Below are experts of layer 13 (counted from 0) of a mixture-of-experts language model. Rows are named router (the router's row for the expert) and show model dimensions 0-95. Each number is 128 + 32 x the weight over its row's rms, rounded and kept within 0 to 255.
Before each expert's rows: "gets" lists some tokens that make up at least twice as much of what it gets as of all text. This comes from a sample of Wikipedia text that the model never trained on. Tokens count by the router's weight.

# expert 0
gets: " to", " and", ",", ", and", " for", " with"
router [ 85 155 150 107 154 189 182 160  88 156 158 161 115 164  91 138 122 131 101 124 133 169 177 137 159 170 116 148 123 132 109 189  59  91 102 122 101 146 139 135 145 145  98 167 154 144 161 119  70 156  76 116 100  73 134  93 186  84 213 195 160 152 150 160 130 147 162  91 117 154 109 197 143 131 123 133 155 151 136  61 115 141  99 113 145 114 157 125 154 131 102  99 120 139 126  89]

# expert 6
gets: "1", "2", "3", "i", "u", "h"
router [158 161 137 120  65  93 146 134 104 148 137 131 144 150 123 106 168 130 165 118 148 114  75  99 108 166  85 116 110 132 190  98  85 125 115 173 130 101  32 136 131 109 139 156 147 118  97  76 164 119 130  70  72 127 114 130  96 117  52  94 136 151 164 110 141 165  77 100 133 119 164  66 140 187  66 112 210 148 112 160 121 122 141 152 153 135 116  94 114  88 149 125 110 138 133 175]

# expert 14
gets: " | ", "\n", " ", ", ", "| ", "–"
router [123 162  70  71 158 134 155 166  86  92 104 200 166 105 141  80  65  86 122 118 103 141  83 116 166 108 146  77 142  85 162 146 156 100 130 152 175 129 103 130  98 144 145 188 151 131 179 145 120 154 153 143 207  94 199 129 144 162  96 121 144  89 148 137  72 100 115 165 110 125 113  84  98 133 150 143  96  95 151 127 114 150  97 133 129 134 161 159 167  86 136 133 135 182 165  96]

# expert 4
gets: "\n", "\n\n", " S", " T", " D", " B"
router [126 110  32 103 164 126 145 105 182 114 173 103 102  57 118 133 155 133 145 143 110 147  85 136 166 113  91  96 146 106 131 120  82 156 160 116  31 123 133 131 136  98 132 132 124 167 105 166 153 136  62 160 167 123 169 159 155 109  82 104 151 107 124 160 133 106 132 189 134 192 113 169 141 146 113 173 131  80  93 173 107 127 143 124 155 117 138  72  96 140 159 152 105 128 173  72]

# expert 2
gets: "|", " |", " |  |", ")", ":", ";"
router [158  79 142 102 175 107 121 172 121  91  88 136 104 201 121 147 102  83 149 129  89 152 205 113 104 139 110 143  82 168 136 140 124 110 145  80 124 129 121  35 111 108  95 116  90 157 181  82 101 157 143 120 165  92 121 127  86 177 174  97  64 174  97 115 134 183 152 157 128 159 120  65  85 113 156 140 114 171 111 143 138 146 151 158 106 150 137 132 162 127 110 110 109 133  88 173]

# expert 13
gets: ".", "s.", ").", " that", "\".", "it"
router [105 158 158 106 143 185  84  95  94  88  46 116 115 150 176 129 152 136  47 138 144 154 115 145 128  62 107 126 136  88  75  81 144  96 130 102 127 114 175 160 109 160 157 124 108 160 118  85 148 142 140 119 106  89 120 108  74 127 132 191 177 135 125  48 133  85 140 117 169  71 134 166 129 154 167 116  99 148 116 109 112 143 147 139 115 134  94 113 148 191 135 103 164  87 129 181]

# expert 5
gets: "-", "==", " (", " |", "A", "/"
router [157 103 124  87 179 133  96 121 130  86 142 120  89  63  54 172 150 180 139 152  60 174  69 168 111 115 115 129 136 150 192  80 115 149 126 134 158 113 161 150 109 143 144  98 132 149 148  95 124 124 129 167 191  98 133 170 154 149 113  86 135 141 100 155 160  68 102 120 124 166 165 179  95 141 122 156 107 116 130  67 171 122 170 141 149 145 148 134 149  70 149 146 161 192 159 120]

# expert 11
gets: " the", " The", " of the", ", the", " in the", "The"
router [115 135 168 146 116  94  62 114 101  79 167 130 136 122 136 124 133 167 102 145 144 103 174 129 184 148  59  87 106 133 118  99  80  90 152  85  88 123 117 107 143 127  91 119 113  89 136 146 169 145 114 149  72 159 142 148  90 100 162 161 179  98 128 130 107 118  79 153  44 157 147 163 148  90 166 129  84  82 127  76  87 111  97 122 104 138  94  91 131 126 162 167 133 139  42  87]

# expert 1
gets: " |", ",", " of", " in", ")", ";"
router [121 108 157 172 134  82 105  93 105 100 155 136 156 169 133  88 122 122 144 109  80 105 138 164 143 148 100 136  78 144 106  82  44  99 101 125  94 129 124 178 149 149 166 146  92 105  98 121 125 184 167  90 112 108 121 108 146 165 196 163 146 106 126 161  36 154 174 149  64 138 147  92  98 100  87 131 151 171 192 115 167 104 137 150 118 122  94 170  86 143 143 148 165 145  93 121]